Below are experts of layer 4 (counted from 0) of a mixture-of-experts language model. Rows are named router (the router's row for the expert), down (a neuron's output weights, with its number) and show model dimensions 192-255. Each number is 500 + 40 x the weight over its row's rms, rounded and kept within 0 to 999. Numbers have three digits each.
After each expert's rows: "comes before" lists some tokens at least twice as common just after its tokens as in all text. This comes from a sample of Wikipedia text that the model never trained on. Tokens count by the router's weight.

# expert 28
router:564515472478480469530530544472537512503462443522528551532419501491502489511487487537534489528484535481486507440491519490465558456474536505549473426552476490553435490523471547557487466433514496
down0:532479553493574517483482536474472477466533470485537535490524479494529400486483479484458426575493524504499535525515497508439488497559526472505538395520497532606515452498455489490516473550446539
down1:442526526499498466452410526561496479513463488452490503625544508459516482517475421547463536515477388497533494505494501489550539491505578480513516440507545466488495532457539508484385536566494456
down2:522488502498537496528450465486552490556551500454483484469546449547515424488537479437512431513549513534517522438566485531477479513572518508499507558479469479534448526557464507484533492501562466
down3:494485463528473502459559495465490495522469545554500500476540498458504513510494540461428575465489523532492497534523496519456475440432504494491428434505466526459525497529473523525554551471499430
down4:427538525517579538599546582491488486453480469536438497582488455441455496510505499484441470515434550518500577480530499537535477474511519615541526496493467530442543479569491501461474474470556498
down5:540527499489494527462531470581497500407472515565508550556476581492546457550514521487444604460549506537478475458565439464516503503525466531482448395509452482552402464516418479530513557488519563
down6:512446451504541507544510454506528545449488467599564497455570500535465509555525452540488522542473567493466417480541518551525493482542433471501465507543517575467513530452554573486454478522462471
down7:495490499584544520500461499476481542415539531584481530452457578535426505564460437487547538494480505498529479552478532531421556569451469540552518457447452505463542505423586519512527501560464495
down8:555521482463520461452404459505456496534507486543476520511487493535510497509532417489432485527475539601502566534531492547485546487475492492503522581504479495479510404468451546590413507488394434
down9:497485556479500530470493447532505513578398502474549526486562433486437531499511528557437494610523523485471498525509512497467506468537493482482516590496518534520539515486532486469628497531514465
down10:471470488444474527530462514538502502533500484506480541466575490521512560482494456464487491492518512440466540446579396469455499482555533446502472572449508461498486509521504538571498529485474503
down11:488424530543585561487452501550460482523481432473572524503549529474520441592433527490575473441500537507538497521509485455414462524441467575552513489398490546453555535487539524461481489488539504
down12:522529561472535458569477448480526527551518561488462488577511456467503532522536476446439563545473540477545470487457528540526482435450466474543468513421561479548486489555506389444513530437480489
down13:500459513504536505440505489463499586471517433443429476495494494480454429556587462473439470622546524472529499482440488488500472526558466437488640522504482457521539525431498403530407577486559529
down14:495495550539436467547450417552538551511538458483437522497506460514442469501452490516524525483466465522470504466498499475576570569497494570540521471496498484511573466519548532436447428505523608
down15:437474546467555486464530435500491505487471543526468506411506517497583541477534512498537526512510561541535502545517489506463527582520525482460421449487508611472506591523507464453494438524508513
down16:481575537491437548457520459604518506466521553445547486552513463494499536554497490466478589405546550493447528542564501475559580538519493504486526444534479503498479503518513533587474466489471459
down17:534475561501515501536475552568484535508423521507550541497484504504485481491506566484537448538455482547476471381520491467541508550527500524493477479524480562499486558484518503529538433500447450
down18:467547477449484486484474553429569490508491455462471518462416465529540548553547493441488497564516554541540480479530505560474383486466577503462415505478468489551452472509423516543488437518533497
down19:512496553508488468460548517502524444508507454509531495507439529621515534478480509510569483437520448505406495460597453420523536457475489406536490504460544551542486486577511458452490591504559552
down20:486478486477540456557518432422515561541501478547470557458478433512482416529494487484496559481497470451502508530566524512503471483519509448490527520449511549552486516498427472464464522527472465
down21:524533499509526507464541439486461513452508545537547450509462470495498516572569483507496515486473496552481550584477469474530477524520451472563517510470500496539487516532495483481521523468451480
down22:479572505537449540455468518439526468509525412475496483503481507551477439455468535535578515512523588428442511483517473472465421439542475495513577474444462539458530530493458513480531519420456502
down23:474492472467411455527530503535515547486495511523506428556516511488395441520444461526513509497547505457535402530560548540474481538555582493415526520452430491507541504531447454512543486506462511
down24:491466537556537460505550507454485495481452503485493482521502522495420521535460535538521464493447491510526528431531428493438547494480498500547490479444460481479603507459532545511462418451502499
down25:460565448542471541460477531561519594489546561449509360536492467469458475454434426502491505484509463476555498515490495442473471474448510589472516500557477534470545518501584437418512502477585520
down26:457469451521500466487483533482450464462443620499439522553556511466582474488538551433488486477500518542471494524516446534525486512592420505486520497491484471570538459495441562577462493448476446
down27:542493494462477493460490451507580505488538495502536523469464490508532527518494534406444498509544462481485495462568527452498562434473485522450534506508535503470454501553543505430452534558511529
down28:513528522505535610499452472553465472456539548463487472497535531414478515557424442525498512530541524508446507528486466507429529520468492544430541528560574511477509547519588543483555583469437517
down29:491448489512522587444562523547551488482522547556471527505379576544485519533473500529449431539544475529505460510516527469462540452506503389502509436461509546505490502516447444492464579522532486
down30:540442551447516471466586513502523496427504575504536530551506542462548469515457506503475567521447521567483533487486536468486512425569470487477568446502469520465529488488520463504495370538525536
down31:504451495477504462468471501465540461553498497481537454515543470590455519380539532545504478541460504600501520488489471499504438510490585429463462514519456509526474567499461568462495542550494507
down32:584434367420513466547510458533559489503483437484503409458443544522539498467455503381527528550488466478501543519458530546493450488476497475514533508514567452465462439390562513449467450505502521
comes before: " |", "%", ".", " m", " of", ";"

# expert 12
router:568448497516562487576527559453532486481440471507477457535460509439525467525525423518546549511477544481532496426500509509600513499507524455493473495528527486512485486489503518560491534504504458
down0:525485451515538470455485475494472523557497464418460569511512479491510534453488534539522448518569426507520481473398473502457549555516462537599422519545515505543446493475530493521645547567589491
down1:446468491496464485561530504502511506509552513463489563534498554494508553523523516546544457562523486532527560520474521524570493551525534538525528543548529466434590509592443525516441486525520555
down2:510566564513461463490469454524517476552529520500550514528544458551518516529521504504509451455475517574374448457516517498490473443495518512475456558488530475519488495546452515533457534513454488
down3:432486461530549610432534503511508490506516469439457527571494452512484550549497472449435519467475502501536480399564451574485487446530449529421478524462540424489455534475464503502511535521454483
down4:539465488465554475457462499527494451534542407547458479476605479596451491512523519449371522508437493498548564492477498477435475465471511504453510519487538443534506406500561533508471496522533537
down5:524461449470568542587468508559525484454511488510537531486569460504483541507453463510434498518452520487514545467474450480529463515509555526495439511521537465512517482589602557515504528542492476
down6:551469556469459510490459466521524435526448445538487518508453529568467528436488489520437512459489522509511505473460528542529487500528458508464522510615475486440498481594533544537544535500552484
down7:555546523447520481540486533470505470480488538492511521531498508475456516471524520557533478488534460515538496525547546446471492565525560468496485462508502507495419444507533484516520569604567472
down8:473440509493441430555469509478457466486488478478477438562501543574539480461493432509487462497442457496519502493480463498488557453509426466495487473537488505500471555502466421582468507536470433
down9:453428516501511503433472462496466443510483503546411432598564477537486523489553502469461556505540464555535519505473480424547492535415505473433505502504494528470532482563494443544510478387518504
down10:483522429481491545467463411395561520526559540542509446483541449490525538461475534470474491519545460552572514510520538547475518483488512560515531532460509496507585528519541516445551460494524527
down11:500533546487458403491483497528493426521493470539462524459452487551541557455530478504429453476541519496530514476526572448508420453502526501547488465538498447488571458499499441557565534457502561
down12:506524482538494500455544517486533556529444499507499517557454468538490510454464494430484501427557474467522474404504537492472553452512514491547554550490523496501541603490481503473519465410513553
down13:520424462474536529530508473502425554490476559457496440503508518504467514445543565509451485543583475447557509486482530518553491564490482550567500431529589504538395533510505497515465493535495467
down14:557466473530464481445539449528564576491481584448482517508497506493453462542475497479514489529600482574538523477524519513555490513480467518543557476612544520513466504478495544490536518537475436
down15:500552553422555570473522469545520428490484525524500506517475466497532546418490474513460469500377543531429576573558554462547547489534573509435461550439481579492489499534489513494495469435493449
down16:503518587597526498437562519426504528546535433401411482517458538482462534488427459517544479498411454504546453496540504466445515518541491423517556523515524531450529487472540400494465535495487468
down17:445447555469508468468570483510433484533511481560610414575559519555545454507496502476515536502431491519461477556467551585491520536467445566454501488436500542447490440507467530541393437521543515
down18:491440526551505462567534511511515465435503523538463505501457533501523501495518448482512591531530493549464466511498497505486472452399607490481492552499454539444413479515500489528456534518503467
down19:492512491449415418450503481506502495480516628547559454481511481457538459471426525520511552535467506478503480568498516570562456526559541535493545487536443450448542519445521504480533472475571578
down20:478556462503560523471510516520455528471480511443519472518511538446556488416438496562489562554472487475487485492480527505550555541516636555543500449457537549490560540572469513467499541586516535
down21:564434490441467507506463491434450491484508558501458482490507430532465509514480459521523526517465593505492473500485464486511538545488528578489551567496507539441547515462415446479490446468468494
down22:504486521464512511562497509496505540389583424379453519561535472463524533447524498472481415539493570436505503439476464445499506472565464446497437538442513518489500508558541494479499446587497456
down23:414500552545471556475513449532466562523481476537500516481471499472530569438461532547469554483488481496477445490466433520431541517470496517467536510539494494500509453442578541576511475492481516
down24:556534577532467511509550447549483523472532550495493485487456449484544507566507541467559392555538537486559532412580438522552486548465484459543447493495463495512514464470427522508506473493443512
down25:518458489558479464490536454429540509457508514515476511502437529557455609460487574556474515543473526545503533479509523487434532522470478421477507497486490461507513498473570445510506516437433472
down26:403494507459461497512403538496506495533503516476472498510561572439509509509460508503467564497459531537529508502494583454536525470569486495482479496486473504461563532530596474479544503507580555
down27:494540504474537451426402536419555484398506535441504474465519485451468507521535481541500452503582614507556531537541518507567512517631532502513463543519433458486535549449460571521561503454466581
down28:460511461460477470426513448471492618490524521521542519483434581509445507516533538418531496530497552512571522518487486458500601582521510486535481447428441477545496471442466480478530454481454391
down29:493476580487463460488438531513560516501514498465542484492492531502492553506465460489427544543529543497515565500523479504544474506570521483488503474605470400446500432519540541457507495516456542
down30:491549532538511467577452511483538472547481578540525508497482430377532509506458499513561547550531508575468477547548481483452563482464534463524539472463523524425472440472478529514486525521446568
down31:474536521540549551546536487544572498556532449536479526441475564481477470506481520487541495504499563461564519490472489460455465512621444452495487508537495539509434456502495501538516494414521480
down32:471521498473526495479441468493566439551498521501480500543476528534538553441545497558425493437482510463485496436528549494512521546460445480484432474532491566478452534562560545524539432542528504
comes before: ",", ".", " of", " and", " in", " to"

# expert 15
router:539514410516532470519526524416510429521460419510528467527424501510460426571507435491548555529452502505526543458544488492488562455497500439478433521539530455576483476512420541487466581470450465
down0:480505514515526527490416431479490450488552436491521387440484459560559552473547490534516448474502415511487526499525502458459442541485562522465508474481517533474477497515509500443470393424543497
down1:450463502444516474525542468484479529538538501523463443620433555551502568506507494542506477466498547509404498451465472495487508559500502490489524579468432432495513410571524550494479483480495485
down2:455473482505465523539496449489533514474486525516501455530497509500524481510489516496502569490443431491487489461545524518489493456424484480552505495587557556575558399493548545443504513472393542
down3:497510517489546509476547451503514564444501519438569504507510521512534513489484517468474526455510565543555566486488567482482512474505514513458592514521599455458469490486575438481467502559533499
down4:468530444456511515466485477443517541497467487437438501565433494448465441528477482505416432531582533504455526421494552476505463533483570497451539440491414500473520512552490517481412578492533523
down5:554431531544521467466606484509452494498498534480516485519469520599560465544537480588485450433473460487419485455480534540546422472510500458481458527513533542439416491533454527454453443517460445
down6:443551424584494462446502507503527445450549518468466476480522494525484549512480533517527464547512517418432568411502489409501491461562527446526551488509511436508546549535498520518587532490532486
down7:535444540578487500482540551464482502527557445556440483548511476524494535483501544565477504546512526493566519478541520506509584505443525480561441458458507550596493455401572519492544536521513491
down8:488457513519485463489420493499483506513396450521533557494508490509496454489538517500522465563483502417501462520522510494582468502461520479474484452549455479455519452467544478466499493509454564
down9:545572519510534555492492508497553505542461447556523542529483486487440462497554530528544492451515583473505486593443514509477455488471528531472477479427462484395499506532464469472464473467477494
down10:569459470464514558508544437506516451463507465451493512468575482505493486481452494486500497457517497561475463464504535481504468521484485515424494526514441489535480512488447489529485492505506489
down11:548499428512480542451548470479524534522505488474604509549563426546455432525534552455494506497477572506497474589547559520584457537554513481453533437405507465469586539504536516501542486521450456
down12:483499509462474614487474446447604480528465532533474523515466511452537456497472474497469410483430468506509510486493519506424468529527508526442507428516574478579453438465549440496483511532491466
down13:489478439484454512530511537532447432464488533481446429565471507452549446495515415473540493571515472473552547545530601476543480560482523478503513542496471539523456495557568545421459513494449446
down14:487457499481499547482505493506556474579552522497455573525520558490511437492497528543485501522461440558545539472511414508510583460522470535450503496550493435535541442464558475452481508552527485
down15:469460486514522512503485502532510476509520511528510477464396566546481461544480485497468504475492553492506472528512557504504493419482503451482434568451465542525474419488493523454429526500526496
down16:518530480506530497503567435460461467491464493473497508529549444470497463452517491458510539464537494478558508541496476510483510557465477412516471418499552520508485518528430455539509530526531476
down17:485532487426453524527532479482501480580458469528489474469539503517501513515522436500516419519537440514448525452493536518549484494497493512519489492522499543498498485538439412422544526477568496
down18:477543546474468587451526499497520473530462443440510454465456474445495510554527562481552495511464469461531501532583439468511471533498462449495419536468437545462498496457538489470464462577503411
down19:527425493541534450411512475455525530459432522420544443532514506502590485546564562439474501456462476540481502585512488451565501511412515555524558574521549513405485567499527490557446495515521496
down20:530411510522455552558409444553535487444522474395516468480507512449510507542539470529523459493492563524508481556534514522563464530526522559547560500487482526522451512534573591569497471482429518
down21:478527546506471511487540456511513518500460478475494438525514517515464485524472545490518449482522530501443556543500430367608511476530465521509473501515599487439483529529454501501524506549530438
down22:439536462439400556521516507488495519447497530410454487487538468502520483476515530532476519464420484473501502431505514469452517424512387505500544474463499521556479474479526498488514556432561477
down23:473544505516495538454516476456487543437449494531503461457535430548590503496428486446536478484526509480521552482565537490535466530509502479524428439472448545547460565442489482546483488488491470
down24:513470485466514511497498466513500562454532493521533540632556534541471386430535494465486524520505479439427424541485520530518492503527519537458468493457519451494536483515537433445452522556507493
down25:558498435423499542553481491523538559515507505529503504442477507547483480490475541491468567482545559543530514500495501517479543526540570482546433470509535482537468542470502479518592529518485543
down26:531413475518510446465478546485541486455549505461517509494474471517477489537534394476574500581492535525551501450461470484486470498469514517492464535527466502484488472517462470500449494484423536
down27:470567507447580491520518508489501541480487458526532423544491455493532463506516513494446509447471444554534540579466484475498501552374399539531470446460494569515501532462530447588533469467514516
down28:556491567564510385505521518433555462579465559533539509466457500436471565515485487520582463477501562524472438472405533529486484514523522442506511526481558460462530512501504522519518448497479489
down29:469566431484452496502492533573505537537571518497463486468467527505472460538499586486546524500498425530479555552519511549557488534443458436479456434474475507532458468567481526450546542559505501
down30:455478541519518448433583472459544505523506529431505507399482523518539516475578587448431485515478496510493536524533509494498443508501506468590427428420528489496428450506535483539453400458460539
down31:513540522461492492538520446517522543489455440506504558469451472483442509476496540510467541419554545578432530419551520520537506530411504542486528567505464510565477554444531466514470441454489505
down32:529474482518584464410572592518498473572422418425539439596520487533480469524496491490470451509505485532456425421487475472448552445486447519510431557507528501452568550544524454525498467540512502
comes before: " |", "–", ";", " 0", "a", "i"

# expert 53
router:496503465546545490497496557448454492450514441599472509471510480510476504581561408447536497554433486474506417459487471505552524481484437487510524518470514476531479504517429447537427475492544494
down0:558477524512571590471452450505472421470503502523413569540474517494467534398508537414486447503519465487458508473514564407558459446527464515448479471492555500487498496468527455528576438505461534
down1:523453518565526440437482446557484512484421439522590530520467421521496547493478454531482567494626469532535514492515547483428535445525434447520545507519519510505499477458493488516457486501563540
down2:555534424557546455464460527517484455511503525475523463486515545509511541435465412486520505520398537578505448433507515459464459468491510438490517495474503483571527483528520494477509471463514442
down3:534470552522501476470589507471593494454436535542529509482509469633494514587472505561515546457469433503484516528477529598514427524484541477457440476532457480523531478460422533576466450583499490
down4:465458529534479543477517490525608463541494551437466495447496513489431514487489544510550433478500508465536461562503576518497499486596544507435536486493438503515434385508539519463549525468445540
down5:452578479451487468564434513491459493481519494544565480522551537537533411516482521492465475447435526507550467473478479513522536502454474509503474519484519476520469493513539440505578495550561515
down6:591505488512550531471510508446489425548436438411505512425566509502499494459518429496500501485528529416453508548533482511472480539517527481512548493447496460488498458563493522548529502499519560
down7:537493452454465562481439431467417561495513417455475535500504464471480506527449427562534461425499504537516510478498522501558516485491467466505491508527513533560526475445480533432525575476514472
down8:493525591508505440498473424521512523447460471576545523489482496546506514492525522469521511523551514447559556496451492498420539472494428556528532468509570491544533489491521453499543468580494619
down9:452424546476476488524494484452514552541524465509566490489494517559453430515510546451506549517547475540496510521459520463475509465480516519433469520516514479497450487497550554553512437544569458
down10:550466527526470504516488470519469468527474511657428471561462477540511502513543458448497510556507540509441533490451568524496437456504501502503528460556548469460522461480472557512511507451489554
down11:519497473512525540471491523526473461493496494571433525433526435520491463461490433472549535430546530473468476424484547437432461602550430441538531434437429455519491438544524489494483461468467460
down12:537422419482452541508495482496513465544536467513549538565496530516399528523520456479480450398556547440457416461476487589494496458459462410470489537500469505458438479513512479499513493540473499
down13:430523521437500492586514538474532464546489472484462482538416463559520475438523531579475468473460522445538475503473555423486515530463462488390494472597533471491531547581497534543467462470439448
down14:511485507441525467461459478540412494501453445558509515464471486509517540494450510537513512520489454531540485503513517430584481527548462507529460476510494486511500477518481462541467507497544479
down15:473521521472521492488482469535434544506581578533516587530504538518479465429454502522515478552473488510478486478483415490476501499529491518594578533439493498511510530541533542512450477465474488
down16:513535527532492526522473527485493545541507532526528478569540525545504460476482520532388514503535540436477561516485557558470461476415479504438498401558473537531478508483498511500520482508464496
down17:481460548531416551536544545507573437509466536525474472443512465558547519505540511445510466531529471553483473537516565488522489442503495532577512565520472462513532412541354522520502526530477529
down18:524529529529552549450506499536538444487505541516491531540480485512494504502470489448454471476492504501520529459473484500515513505477479522449519479499460480550458475520517528483540476450496517
down19:504507494449522509565487530465507554575525493483511529538475489508518565471512479547462447394473495508442506476497536467463443472465534475395536521535490508494470465513542428494625511482567491
down20:475469527560525552528545497464529547444482483487496486489433517547473458501576451490468449538535511587558458539532555544542427465594505470522466542406492486502471555483540618462497447511487521
down21:543466471484458542513562534495490479514490507527486504454516508466514531502453495514509484461521511499429426556525521448439494565490452502547560536472524446448528441560402511475480522476483473
down22:483440474429533533462518473470519553460498481504521459516517517530488504501554568477479498491506560422534461580559441482623523455453459519475516486470553531528468443447563498532536505561433528
down23:476450484485521503443519444470435483464444491443493401501524523572529519588502469499458436518443486473567543501525545510580464537572505530585570409529512499530477562520503429536484473515554437
down24:553447510542502486600463459462495506474477559514520435457517568502545458500553495440518514543436489465517525526434510506508402390599533422498488543485505507472507495570461453563513456503481520
down25:538544461517461510410537462576476565553496505499553507551518533478456483520476514559519505562508506549452454519535491439475489500487507521468495514506489517470447404459519536529453548549553477
down26:483453502515491466485471544514522511555502561502507518467623538517480490568475487465513493509487543481485473501546484541544474528493576504565546520464473509472490488539547468495503466463535569
down27:481442524489492530595524511518542554490560564497481466449495470457501515482585554487485510528447474449462477519601467486584468434460537488553530546564432476485444505463494531499472461513497424
down28:448482470504491490520568538486477459530567497479588524542455491488413479552498530573496505473497524534525532488459441584472541558494530472430503502459540541493422453566483526558531487526513507
down29:481479545515485474495574491453493518523459473502529529490478480540556469505456536550477515436492569524379475545525431504464460525520502509522554498507477434484485512522450532555485479460489465
down30:466504475481520488501471450503438484471465514464538439530552428428504554491504538501487516518518540496500481482523452535473499559498490525533543561499548468523484490516448582494496455584492495
down31:544545503482570523450471519506448480479515542544443492460416483589476495485406558455582568535497484511483447495436524504470523478521491478518488534502466483499507496458514428459451481505487534
down32:518518498501500444544454478560469493496526510431556530477555509602526563518465578501581522491441457503500542444474568557514521543511482525464610512479502555446515489585532483464444509499493507
comes before: ",", " |", " (", "'", "n", "a"

# expert 46
router:522518451510493484542560545536522541464451477519468468484495480441478469520480469495582503503467509412546451477489510581520548477477474483553496433506476489487532527507509525458521545509497502
down0:499503556521454503494502492464519497478518543462506510594528447458560478486453462421524511544486540443521434544408531489486435500539482469441476521531386499495571553452474486519512469496477540
down1:530477490568554449509625540580484574508484497474482477439503522488483519487521481524482452547500553565515474572482528547476510499473532543494500496601456523410480468455520545564483520485472477
down2:504480490504520392484486467427512424508490600468543449462430489510458419592480579442518552506477454512516442532555488525541489529554486496517465483475452523504515471443493514484460518535530522
down3:471468447466553509519542427542468572507513495515489484516492513444548504549498546505493492515505393560446528448502538452466540497487482540579513518458536445514484438482498518433484516462519422
down4:505529541489539479448407502427566417451523514520520448471514487478444500538440585524411502486486408558499525460536520407521489475493475458502450543455500540538514435455518512476500549535541439
down5:487539470484497504462446506588460486514521468514510513585463512490454480476456526510502508565505518529552605501438461510504508539485489501527510497524533454549473483490457483543486531580535525
down6:500447489454505471474501464448500498480518499507483470559450494538503538497527405451554502427569486541547497488528551591510483521551503478478482422471475495478522527469481465416457450538456489
down7:521486437481520490534531474531477471468520499473447573523519484540540565497502480584456469474475516501502513554478483439572483590471501472521513486498560517535499481479494566501586529494588489
down8:510490475542512538567545465576563557516430481492475464503520466529506484490540415467510455467520520510504367500559489503498513474474526562528519467463478579481430476456460439508524486480504512
down9:443479454508539568466485557540484416439547508482492499503458422449482481410448457501525480476524520519548505515465489461507490540474453495493488433581530455512486542478536539464472489545493574
down10:456483494528431446484533556503498476493454444546566427520539467535484484441427436542500390502554454485510552560508509478490478531521493567542501493441447439489452505503463493549513557498556462
down11:548446488489524506507445472585564474607526508518489491484453485430467506494505538458475464495430559406542542518499434462527531450513514424429529488508536509511454480525531521575463509467487447
down12:567520471569520530477531582539502444447527468512494530513529530572440538505564546433473501481582483558477462466491450498486518505453454472418491434512548457580442544462506556602448482545432439
down13:460541470480494471534478475482480440608426515462505564452480518463447536459563495472497591463575498510457469433547513460551461490493506477451523461473509488441475473600515546474544517449423522
down14:541483489519569516488470489535492507496488527535536569548430547452492524456495511508583540441562485551446547514496500583486530443479554541580460504538520549455461575531466490515521502503533488
down15:507480400496516535553476454482480564434468507507507468501505555502504469516496451577445484503545532483531456466462546533557436408435458534500557512543499388551548469547532532559471535473549528
down16:506442575441437423563566468456470439495412539481522494493512578506519570492508502571539548528446541577506468475480502521512493531519480549497477506496444445526504518558445553475457487492534498
down17:517529483498475497477509463483478542494474423534481473505449363509468429479443531438492504487505422503473469507483462530517531527469445523572502516404571485569436481531497466532485462474470494
down18:559542447491555486505443466471506555524492483410454455523413494454596476479556529567476534581457459483442473509538481536510551563515466489434433487509509498461488513508523527537518478564546481
down19:510603508507440484480537495517494561566490527514495503540487499511549484538476527544543524516473445532504513485531555413510552530524538557498475461506503542449487537458524583539545542473532550
down20:529450535534548567519479521460476471525455435517486535494460546504484545489505499437439488458534535508542435497455478426526494466519455510536536507548524422537426502489626546462459494513513518
down21:513514520491526591505485467485463392450479522571470476536558538506498509522480478451484472500537514544462510443569484513509492485425546477540470504474524533482470503507516479451451484567495574
down22:499489510408538524509546500410491513518506543494532526555499467485486490488542454475564533499455512464512486475543517510551518495495551552559484494520521451539519605497550436463505437482512424
down23:508472505523528450482552509471546498497511439537506456454436546522540534487517472573474480454548458492506540450424649608468526417568518493441425474593502497508500463475493454562530452477467548
down24:525526549486496565497522493478446505517474623506521594533501540429544455538517495545537488521550513517525503418557458487437512556507597525504541533521438483538416448515505530515526471470552533
down25:502489444565536458503543468424545473417476518496493433507532512453502548420524580528542494488531496560521598529449475493530502578507526537495550496473506556514533491464540558501455489527501472
down26:531467472527469529481469504456556463480474508464528505477524503546444494529492436532483475584469448528480491466492532569526483540459542627590531462436450493516497532462496472523489452528499523
down27:462536477421517457503503501493414532464497503497450503470484570463516496474551458481496564541568490479444507472530554453451447509480492483498474490480506548501450468438539413459511517464533538
down28:473459529492448472546514451472465466431568496528468496518516513564555538431492487404501518465507531478470529481476539449556520514480451468482507564420512493555554498405480468567452559441451362
down29:581462509574417468522515508520474541496509488418465442566488449471528574499500568462465444481548529451493464531574529504520441508524558441530534433475504489510516527468494466498489538479509482
down30:483486418518508524519500503450465481505544477481412535517520531496487468432513379530441502417430481513467497467557468551515473549478468527458439526537596519529475477570495491493487486553491402
down31:487552481478525484574437519472532561552525465476538490508515530507520508552460418514512476479439597496500467482460486539545480457502498515429455543498473494526441483502517470508491450527455417
down32:481508525527507489556552526494523533428465505495496540486523487566531524464540561475468485495500423576559424513534565481470480489570515482582466484502509522509510530544485534545492563451453503
comes before: ",", " of", " and", " in", "=", " were"

# expert 37
router:544434483549499525555562535532553450526447497517493452497453458509481522565466496507543504483447494460563466475468482528501594422480487487515389464498500498564396496572477467520431485454502513
down0:507478526418431407453545515484553557463430508460526425560461491571495559557533468490494408520380565484451527507509500456535498530475557552513518507541487510498553546457477530513508572474517516
down1:511460525524523588615497548443491463516467497524511501447460491489514496513533510507485542483442532484468443517511535497507540519488581524498516459474483565516537523564479454502515489471460538
down2:462450538510460521475563536510448470437430515444488571486437543474515515450481535456601493485501445487533514541426564407540537536522530523488480489542525500485475527545512532498506535466468499
down3:488500475477450504529516529530479539458488550565458493483496528505580468459484559481529542493471518496509533529503437465559546450468563499560515548423503500472510552463486544523575436508510542
down4:541526473561523526542521543456502507502538512499565530534521462452474565526498500505542519416536517460534470515476461535560498526532499490460545468564483521483473528439557444518491437494503476
down5:521554563479421466441464412522432551520522500484500480587488503496520521545504508531549491450472557593550479466487512511432510537448460567523546481561538469482468445477526570464555456508528505
down6:503554546475492463477487438451560492381558525473546498493483506469511505469482543499528465421478521528531579454513508491496506517522470493531515555507554583473512482464472472490521521488519556
down7:531431474495470532534521436484511449449447504525459462531528531498473469490497549476460448515547500499534467482474472511545416464463544397472500467522505492458456459519454478555462504529405533
down8:538520491417461431460516424498556551477484464381480529514503442529495445511512403557472532558504544460547511564508429485457517551511462529521496521568431508471475433507486534524449506465510450
down9:466487445396470448526363481482505465529451453484504497515568574497477496459499485495524503531485506502470506476545452493565508484557529488505508476499400540503433503529499507530477454496524476
down10:463462495512488460462533482423458589489531500512461605475540542457517511528458485487547506484527458424510543399468510477487480492508526524528458463502475514526467442578488502516449430496455607
down11:441470490533504431465605476515483452507481607453465517515491462449520438514543508552492461558551506472434549480489478565535480509499440485509486536538463493486524438539551595523452483497490493
down12:531567552569504524538466495507552443455447459499429451537541470441451549562617543496569480467452458523493453494513464488449535525434468503535438523503477557487539458544503517520544519534522440
down13:408468476484434549436538439492505533498489561452471508510489490442481467509490492500513511479492479504518497536499528443571450468468450442428493483485484545437545447416432528521402474502522540
down14:530519548449523497507475542558441519482492447436450493512480507489531521497431462515495553446450547516496541438454431527495547528510433550474476575504579481595483497484452505519435538552558460
down15:490545453456531533563525454480459515494475497487526488492504464524513506488560419462533487466456483537450442458474451538404499519525468539478527512475481480436486466521386462597496550475486512
down16:492479470492462502623450526477461529511501527639473500459484516483508516492530516521447500463515469450478591460534441487467439422562532501421426486473456499476508536488508559566448502522516527
down17:552452523490458480492528507523516506454552541481501442548512509468430462482508539471509479522470461482558550534562505520547428466522503455454466504465476468447486539486489410556477523461504512
down18:509515550472549458448532498494439480447499579593487491537523481480515492524600560437510489533461463505499540459499430438530501440518510460516534518534563511512486399412481450511474586473502431
down19:497559486507442411500521521459456465514560548453561496556482507455510466517464435493517498522513452495520550495538493546525536476473521430483452480474507493484463496555486508604457578509472545
down20:476580467491520434428552567485477481480515541548551443555506563446569507473504519510601455476487527484474435472486550494509492501476433428434509541487487516436516509482507444537381477433487424
down21:620510418447485503507545520519486469504491519544577526478460507549430505472492484546484523477456510424485540516545479517456535513498537515434526535454441509520491463475453499537438529504521508
down22:514510495486474513468394488469503453465523486481465492443552472542469503499531485580489543553422518530523564514536520489498540496598512515443441484520548510482490501512578608471480483501518444
down23:497440493508490514468530567504483524525457522426552422565528506490463513506507499578525501527508471526493490535540564554424438536465535427466488532461554497503462505491459461492537562443515607
down24:495487542503495468564558531452519441534476475491547432446457534505472508549484554520545496536478433547423520498538561555518452486467517421507539489567549544557446543529479525530554502481567454
down25:558566582457515433523593506492468505504496522434516478461533513474474500470492544471483497491518494447498516431540515469550480476499556569504409453427533413544523534556468459499422584514452506
down26:534428501507438451512537506560466474491486562532476438499467530454532488557437524448512487472475502387496499451476517518573471577564468462472474507488578514471457568447444529611562528487501491
down27:453558430477483510520401535553447478518492486526464491485491489513522457471434535513494563483442443486587562500500441530486441508565515550455427569464468479475546541472507493490459450481553476
down28:421483486497471449454490489481465537533482485509542553523494483558519482528540522533464519409494464489551533455596474430445465496540513499488549459453514550543423488531521475530521433533457576
down29:506453480457488536520460488483483555424547485529485455486548478555460454484447450479502473498459535529493577495407539537512472555545522440475495587483524476527445512475460493523470551555525502
down30:490534536467494477492519528429474514588516509584507543469499454510526530505482476510519466465493499498513452563456487485406533496548508564527457515509528580490474511537534499471576440550497474
down31:450583521474451516505464459517541483472445516489483575468442474505441474471540542423480433460501486497500468475543547461474512504480472467482449519486512540563464469500548553471542536499480439
down32:551509589523499521533480541435473533490465525473470458540479501476471534484551551457461447627484496472483491477467476542446514579528526446586473523493469506469493541488517510486461544505501523
comes before: " |", "–", ".", ",", ")", ";"